{
  "balance_bias": false,
  "router_z_loss": 0.0001,
  "lr_router": 0.000725,
  "rope_fraction": 0.5,
  "attn_scale": 0.125,
  "init_std_up": 0.0334
}
Below are experts of layer 4 (counted from 0) of a mixture-of-experts language model. Rows are named router (the router's row for the expert), down (a neuron's output weights, with its number) and show model dimensions 0-223. Each number is 128 + 24 x the weight over its row's rms, rounded and kept within 0 to 255.
After each expert's rows: a language model's description of what the expert responds to; "comes before" lists some tokens at least twice as common just after its tokens as in all text. This comes from a sample of Wikipedia text that the model never trained on. Tokens count by the router's weight.

# expert 48
router [142 178  65 164 153 121 123 106 149 134 104 132  97 105 115 146  90 163 141 133 157 117 119 167  74 159 163 113 130 123 129 129 154 109 123 103 128 107 143 160 157 167 152 138 110 150 149 128 128 144 124 157 141 106 123 139 105 166 160 141  74 119  78 119 157  64 134 109 115  95 162 113 160 122 131 113  96 143 170 112 137 125 102 118 133  78 168 130 143 133 114 128 118  84 125 118 152 131 130 134 137 120  87 175 139 136 116 112 160 128 159 141  96 111  93 181 114 111 162 148 131 123 158 121 154 135 130 103  97 149  83 124 116 157 162 144 117 149 138 137 116 138 113 120 134 130 119 137 129 118 123 147 153 160  92  68 135 118 131 124 131 129 106 147 113  90 121 177 169 131  73 120  98  97  88 121 111 151  79 110 115 156 105 142 122 117 123 150 131 132 169 112 100 136 176 136 133 105 118 145 140 121 113 107 120 140 151 108 141 127 124  80 145 148 104 148 143 155 116 153  99 169 146 115]
down4 [168  98 149 183 127 139 164 124 164 113 159 141  96  99 152 138 132  96  84  85  83  92 110 150 129 138  97 115  92 137 137 159 132  99  87 116 175 146 122 119 130 145 125 116 142 115 128 102  93 144 123  98  68 119 174 104 116  99 115 148 114 183 138  74  92 115 136 167 100 107 130 106  89 117 168  98 123 149 103 156 143 101 141  97 164 122 101 150 150 142 124 115 129 101 131  91 116 128 108  98 131 156 150 109 128 118 151 144 127 116 113 100 113 156 112 130 132 137 145 150 176 184 149 152 139 113 124 124 152 143 144 154 122 125 113 114 168 125  93 140 140  86 133 175 127 146 127 127 115 105 152 100 138 127 122 197 131 115 171 147 154 145 114 138 175 149 138 153 107 100 130 113 147 154 111  83  95 109 100  88 138 160  99 144 123  97 113 133 133  93 115 130 146 119  88 131 137 121 124 143 145 143 135 113 118 146 158 157 101 110 162 142 134 113 149 123 150 128 143 124 120 116 153 151]
What it handles: Sentence-final periods, closing quote or parenthesis periods, clause commas like ", but", and closing == marks of Wikipedia section headings.
comes before: "\n\n", "\n", " The", " He", " In", " In "

# expert 29
router [134 163  90 144 140 132 127  88 121 108 125 137 101  68 104 132 108 145 134 129 168  80 114 127 123 161 133 132 129 164 101 178 158 103 140 104 144 159 125 126 132 110 147 134  95 134 147 137 125 122 121 151 113 123 127 138  95 149 170 148 132 132  75 166 135  78 153  93 126 126 135 124 132 123 115  75 107 127 128 152 185 102 109 123 124  91 181 146 152 186 115  64 103  89 142 119 132 147 136 108 141 123 147 130 124 134 142 110 112 117  92 161 136  74  95 158 128 149 113 153 124 148 180 142 160 132  90  97 105 147 133 105  73 149 138 155 107 126 131 130 130 148 123 140 120 119 131 120 145 109 170 124 160 113 114  44 130 109  96 152 131 153 126 135 136 128 140 144 159 130 112 103 123 157 119 113 103 172 142 115 123 135 103 171  96 135 109 137 141 120 126 118 138 103 142 147 169 102 108 141 119 124 137 130 135 150 211 128 140 135 151 152 144 136 137 113 144 120 115 105 116 136 166 112]
down0 [ 96 172 124  87 116 117 112 151 141 154  68 115  94 138 106  92 128  91 147  76 118 109 102 105 136 147 102 110  99 114 145 121  95 154 130 117 133 130 152 138 111 129 143 129 126 121 124 127 133 105 177 114 145 158 125 111 106 107 132 124 139 123 124 110 128 130 107 128 121 144 116 130 128  83 115 130 179 120 117 122 122 153 111 186 142  99 144 100 128  83 110 141 138 137 119 162 156 133 155  96 147 143 166 130 159 123 143 137 123 153  96 117 171 155 172 154 109 157  95 105 114 135 133 104  87 111 134 145 145  80 136 108 158 156  62 125 132 111 126 116 106 135 117 132 134 141  90  92 110 133 175 170 110 166 164 165  94  88 142 146 161 151 162 105 150 126 122 130 156 140 118 119 126 169 126 152  71 114 157 134  86 108 110 160 143 190 122 105 128 108 139 155 173 110 117 121 106 137 133 124 118 128 160 129 165 104 126 186 143 145 116 146 129 106 127 111 153 129 154  78 138 101 109 141]
What it handles: En dashes and symbols between numbers in scores, records, ages, seasons and coordinates, such as 7–17, (aged 77–78), ft, ′, °N.
comes before: "2", "1", "0", "6", "3", "4"

# expert 23
router [160 150  88 114 165 102 124  97 142 112 127 138 104 110  97 133 110 127 150 123 155  99  94 138 105 145 178 161 140 158 104 127 125 121 114  98 139 107 120 155 130 141 151 157  99 116 144 110 138 131 110 141 106 125 108 165 117 154 134 159 106 165  72 129 160  42 141  93 135 106 137 164 150 117 133  88  91 151 138 105 149  69 115 135 117 132 124 147 173 140 138  87 104  92 123 132 133 152 117 136 137 128 133 161 122 116 175 107 117 124 130 175 108 153 116 171 137 137 131 123 120 123 141 179 157 150  59 109 125 118 142 126  97 170 140 137 146 129 165 127 126 122  90 144 155 122 120 112 147 123 177 115 135 131 132 124 153  84 140 113 119 145 128 128 138 110 116 155 144 147 132  85 118 127 141 136 116 168 102  99 128 119 126 139  92  72 132 166 144 136 136 142 107 140 143 130 162 108  82 119 131 127 138  85 109 104 175 134 154 107 132  74 153 112 115 141 103 138 121 183 152 136 149 151]
down0 [ 93 140 170 157 146 133 140 179 137 128 111 142 159 120 137 116 101 147  79 130 109 119 138  98 131  86 118 129 115 107 152 119  83 180 123 141 149 167 175 139 116 167 101 147 156 126 121 170  87 137 147 124 124 140  92 182 111 125 138 117 166 123 149 123 111 161  67 134 109 144  79  82 109 116 103 144 158 156 148 115 167 116 107 156 148 137 128 138 109  90 145 186 146 142 144 141 128 142 124 122 131 159  90 129 127 199 110 156 175  76 118 104 148 131 105  94 130 141 115 137 115  99 130 120 125  75 135 133 160 149 135  85 122  81 134 139 143 126 140 134 174  96 126 115 129 147 136 137 149 124 119 126 134 132 106 118 145 116 185 151 130 112 162 143 105 115  88 148  99  94 138 121 109 162  92 145 121 110 136 145 112 133 136 112 138 113 146 112 125 121 108  94 143  83  97 155 160 112 147 133  86 134 143 128 167  92 141 146 113 130 121 175 139 126 116 110 116 114 142 151 120 136 136 134]
What it handles: Single digits inside numbers in tables and statistics, and clause-opening pronouns like there, it, which after where or a comma.
comes before: " | ", ".", ",", " |", "% | ", "% |"

# expert 40
router [161 148 104 157 142  93 132  99 154 129 123 137 103 120 113 140  97 147 133 103 155 129  90 135 103 181 129 125 114 156 120 161 135  71 133  84 131 130 125 143 145 146 162 115  92 126 138 123 160 104 119 148  95  94 124 156  98 157 147 134 110 162  90 108 146 112 133  86 125 131 129 128 130 126 148  66 115 143 145 123 130  83  77 148 127 109 146 119 185 129 136  66 105 100  97 117 115 101 134 137 101 115 124 162 151 174 178 140 153 134 111 149 113 106 116 141 157 126 152 164 138 152 137 172 142 118 104 103  84 102 113 126  90 145 135 117 145 118 128 131 131 166  89 168 149 137 122 141 152 114 171 130 127 136 129  94 140  90 152 115 112 156 130 141 127  91 105 136 153 123 108  84 117 131 115 138 106 130  83  93  99 125 109 148 107  87  93 161 142 116 122 122  99 163 152 127 135 114  93 136 128 147 105 126 106 129 175 115 105  84 144 111 143 135 143 182  89 115 112 151 101 152 154 141]
down4 [136 108 107 132 116 189  79 123 141 178 152 131  97 149 117 140 129 153 128 161 139 138 132 137 116 136 126 132 151 186  98 139 136 149 110 172 119  85 148 125 107 140 123 149 135 107 144 159 153 137 109 137 144 128  88 139 160 167 141 104 147 112 127 115  96 131 145 132 152 123 102 134 121  98 154 169 104 132  90  87 194  99 145  90 101 108 143 140 129 122 148 140  93 101 105  89 154 183 108 100 159 127 105 133 156 128 143  74 145  96 131 139 131  82 116 128 128 119 148 101 134 108 120 112 173  72 139 111  90 142 114 165 163 110 124 103 142 163 146 139 110 142 106  97 120 112 107 122  75 127 129 120 122 142 126 164 121 148  93 160 138 128 136 114 149 116 118 110 138 148 108  88 155 119 141 147 157 131 104 138  87 109 124 120 166  90 146 132 104 163 123 117 129  96 149  93 175  89 146 155 131 139 151 133 105 125 168 112 135 119 128 108 173 174 128  75 115 126 130 125  96 129 143 130]
What it handles: Digit pieces of years and numbers, especially the tail after 2 or 1, e.g. 2010, 2003–04, 1987.
comes before: "–", ".", ")", " |", ", ", " | "

# expert 6
router [171 160  96 100 105  89 114 122 140 130 106 129  93 128 108 133 130 147 125 103 112 126  88 165 104 128 118 134 153 131 133 184 153 118 110  88 131 119 131 143 112 131 164 138 109 145 133 164 154 100 122 141 118 106 130 157  98 193 140 172  88 151  85 101 156 112 131  95 147 132 164 101 135 119 139 128 135 151 113 130 150 110 151 135 120 113 119 108 167 163 132 111 114  83 120  66 111 143 135  94 119 130 165 151 166 185 123  93 161 140  76  91 152 105  93 142 144 140 169 165 134 129 152 137 154 136 116 134 120 145 125 133 110 126 127 128 158 136 117 134 126 144 139 138 129 114 111  96  62 110 159 130 136 103 114  86 125 136 164 116 107 165 139 113 134 128 100 163 181 144 105 139  95 108  81  70  99 169  96 146 134 112 113 177 129 123 115 135 148  68 140 112 151 138 132 110 126 130 104 169 143 129 138 107  98 115 185 131 109 119 141 130 136 123 131 139 111 122 120 144 141 137 122 122]
down4 [114 135 157 143  99 151 123 146  95  95  83 122 115  84 141 176 162  93 153 143 151 130 169 180 167  94 127 113 147 144 143 123 147 156 123 164 149 102 117 105 122 136 121 138 150 104 123 130 151 126 127 118 104 136 134 119 158 151 145 106 167 117 123 132 149 141 112 133 121  95 102 133 167  86 154 119 116  97 142  92  76 144 117 144 121 112 147 143 155 142  89 145 121 122 141 157 142 128 112 186 102 127 156 168 145 127 127 170 107 139 127 143 143 131  96 112  99 101  97 130  98 140 115 142  96 132 117 122 138 140 119  92 138 112  85 152 143 147 142  98 135  82 108 113 129 122  98 112 193 108 130 150 149 119 151 191 113  96  90 128 156 120 152 165 148 134  65 104 122 150 155 137 121  80 159 101 199 136 163 128 133  96 129 170  88 102 101 166 123 108 133 143 123 136 105 115 145 134 109 127  91 148 105 123 113 118 119 134 153 129 122 128 142 108 136 118 112 146 135 157 110  93  94 101]
What it handles: Blank lines, == section heading == markers and first table header cells right after headings, e.g. Schedule and results, | Year | Award.
comes before: "\n", "==", "===", "The", " ==", " |"

# expert 60
router [150 144 115 136 176 115 130  66 135 141 135 152 133 102 105 139  84 152 144  87 147 124  76 154 134 194 155 157 105 156  80 185 172 108 128  95 176 117 130 114 109 107 176 159  98 130 133 150 149 106 116 133 105 118 154 147 117 158 160 135 101 159  90 121 123  83 135 135 153  93 183 139 128 121 175  83  98 125 115 139 169 110 146  99 121 115 127 134 161 128 120  98  75 132 130 101 126 167 126 148  95 166 126 132 135 138 159 106 136 117 123 118 119 123 132 132 143 151 165 131 119 124 150 111 113 138  74  97 115 128 109 139  77 159 164 109 153 159 137 153 109 131  57 130 140 112  95 117 131 110 126 102 119 124 128 157 141 101 105 113 106 125 156 158 131  98 104 133 154 147 120 103 113 105 143 102 126 135 127 117 137 129 108 137  67 136 102 158 162 113 128 138 130 125 133 113 151 111 136 152 124 130 121 137 109 146 148 135 136  82  97  96 125 123 112 134 110 132 131 129 119 151 159 110]
down0 [110 156 120 132 138 134 149 155 123 124 137 155 114  86 126 163 126  95 150 142 124 120 129 126 135 139 159  82 160 166 125  98 127 126 158 112  88 115 173 153 161 110 148 154 143 127 181 123 107 163  90 178 148 129 136 178 199  56 142 128 104 166 134 156 113 124 133 122 147  98 135 151 157 128 108 124 100  84 148 164 125 132 139 114 113 112 105 114 132 139 100 173 168 123 125 122 171 135 127 151 116  75 121 127  93 111  99 139 140 102 188  70 189 128 107 149 137 150 143 120  93 168 169 118 107 113 114 123 107 111 102 140 115 136 110 116 101 123 126  93 116 142  99  88 101 129 115 125 107 151 143 118 143 133 107 117 132 159 133  82 108 112 124 109 143 128 119 120 157 151 154 127 143 122  84 130 119 123 145 116 151 175 121 109 125 148 115 101  92 157 116 183  98 116 122 126 137 130 114 130 175 128 122 154  91 124 141 111 144  94 124 118 123 141 133 138 142 140 131  87 139 121 109 152]
What it handles: Pipe cells, zeros and plus/minus values in player statistics and vote tables, plus nouns like player, team, women.
comes before: " | ", "0", "; ", "| ", " |", "|"

# expert 51
router [143 197  82 151 137 114 130 106 149 117  99 141 115 126  86 123 102 139 131 127 114 144  90 137  96 171 128 128 118 144  71 170 148  99 130  97 162 126 178 155 134 152 179 123 125 127 152  85 157 119 111 132 122 109 126 144  93 162 148 132  80 130  76 128 158 109 112  85 141  99 139 104 142 122 139  92 113 119 155 128 123 106 102 142 142 121 173 136 138 148 111 119  98  93 121 107 157 123 121 123 152 134  84 175 115 157 133 127 181 131 133 150 108  92 101 121 113 148 150 126 117  87 131 116 181 129 110 155 121 160  89 108 110 149 141 121 133 109 138 126 103 165 105 154 114 134 117 126 136 100 131 138 139 151  85 117 103 143 115 136  89 128 123 134 106  93 130 174 145 108  79 108 108 116  78 116 104 132 143 108 107 137 102 142 109 110 123 173 140 129 143 111  97 147 172 140 137 103 122 179 113 138 114 118 114 139 172  86 139 115 115  95 154 159 105 138 129 152 118 165 111 154 157 121]
down0 [115 116 121  90  91 116 137 127 126 153 132 113 103  84 116 111 117 162  98 110 172 130 122 111 132 133 121 112 136 110 124 114 105 127 161 141 130 141 112 127 141 101 140 114 125 125 102 148 140 124  95 186 145 111 130 157 114 142 129 154 175 138 135 164 172 162 149 121 153 150 119 149 159 128 115 149 161 108 137 135 112 192 146 125 130  89 143  95 129 140 132 139 106 133  99  99 108  94 141  90 157 103 153 123 136 129 121 160 141 129 134 152 147 130 128 168 122  89 152 140 152 132 187 157 147  94 122 123  97  81 113 151 114 128 137 141 114 140 137  77 139 111 153 116 130 141 134 130  77  96  68 116 141  89  66 121 117 142 104 184 129 110 101 159 150 106 131 125 172 142 147 113  79 139 112 190 109  85 119 129 109  97 125 189 130 148 147  81  76 107 169 114 132 122 162 142 152 113 107 137 134 136 121 135 136 163 118 107 159 103 118 119 132 143 138 145 134 117 141  83 128  93 143 137]
What it handles: Sentence-ending periods, often fused with the preceding word piece like ). s. ed. ation., also decimal points in numbers.
comes before: "\n\n", " The", "\n", " He", " In ", " In"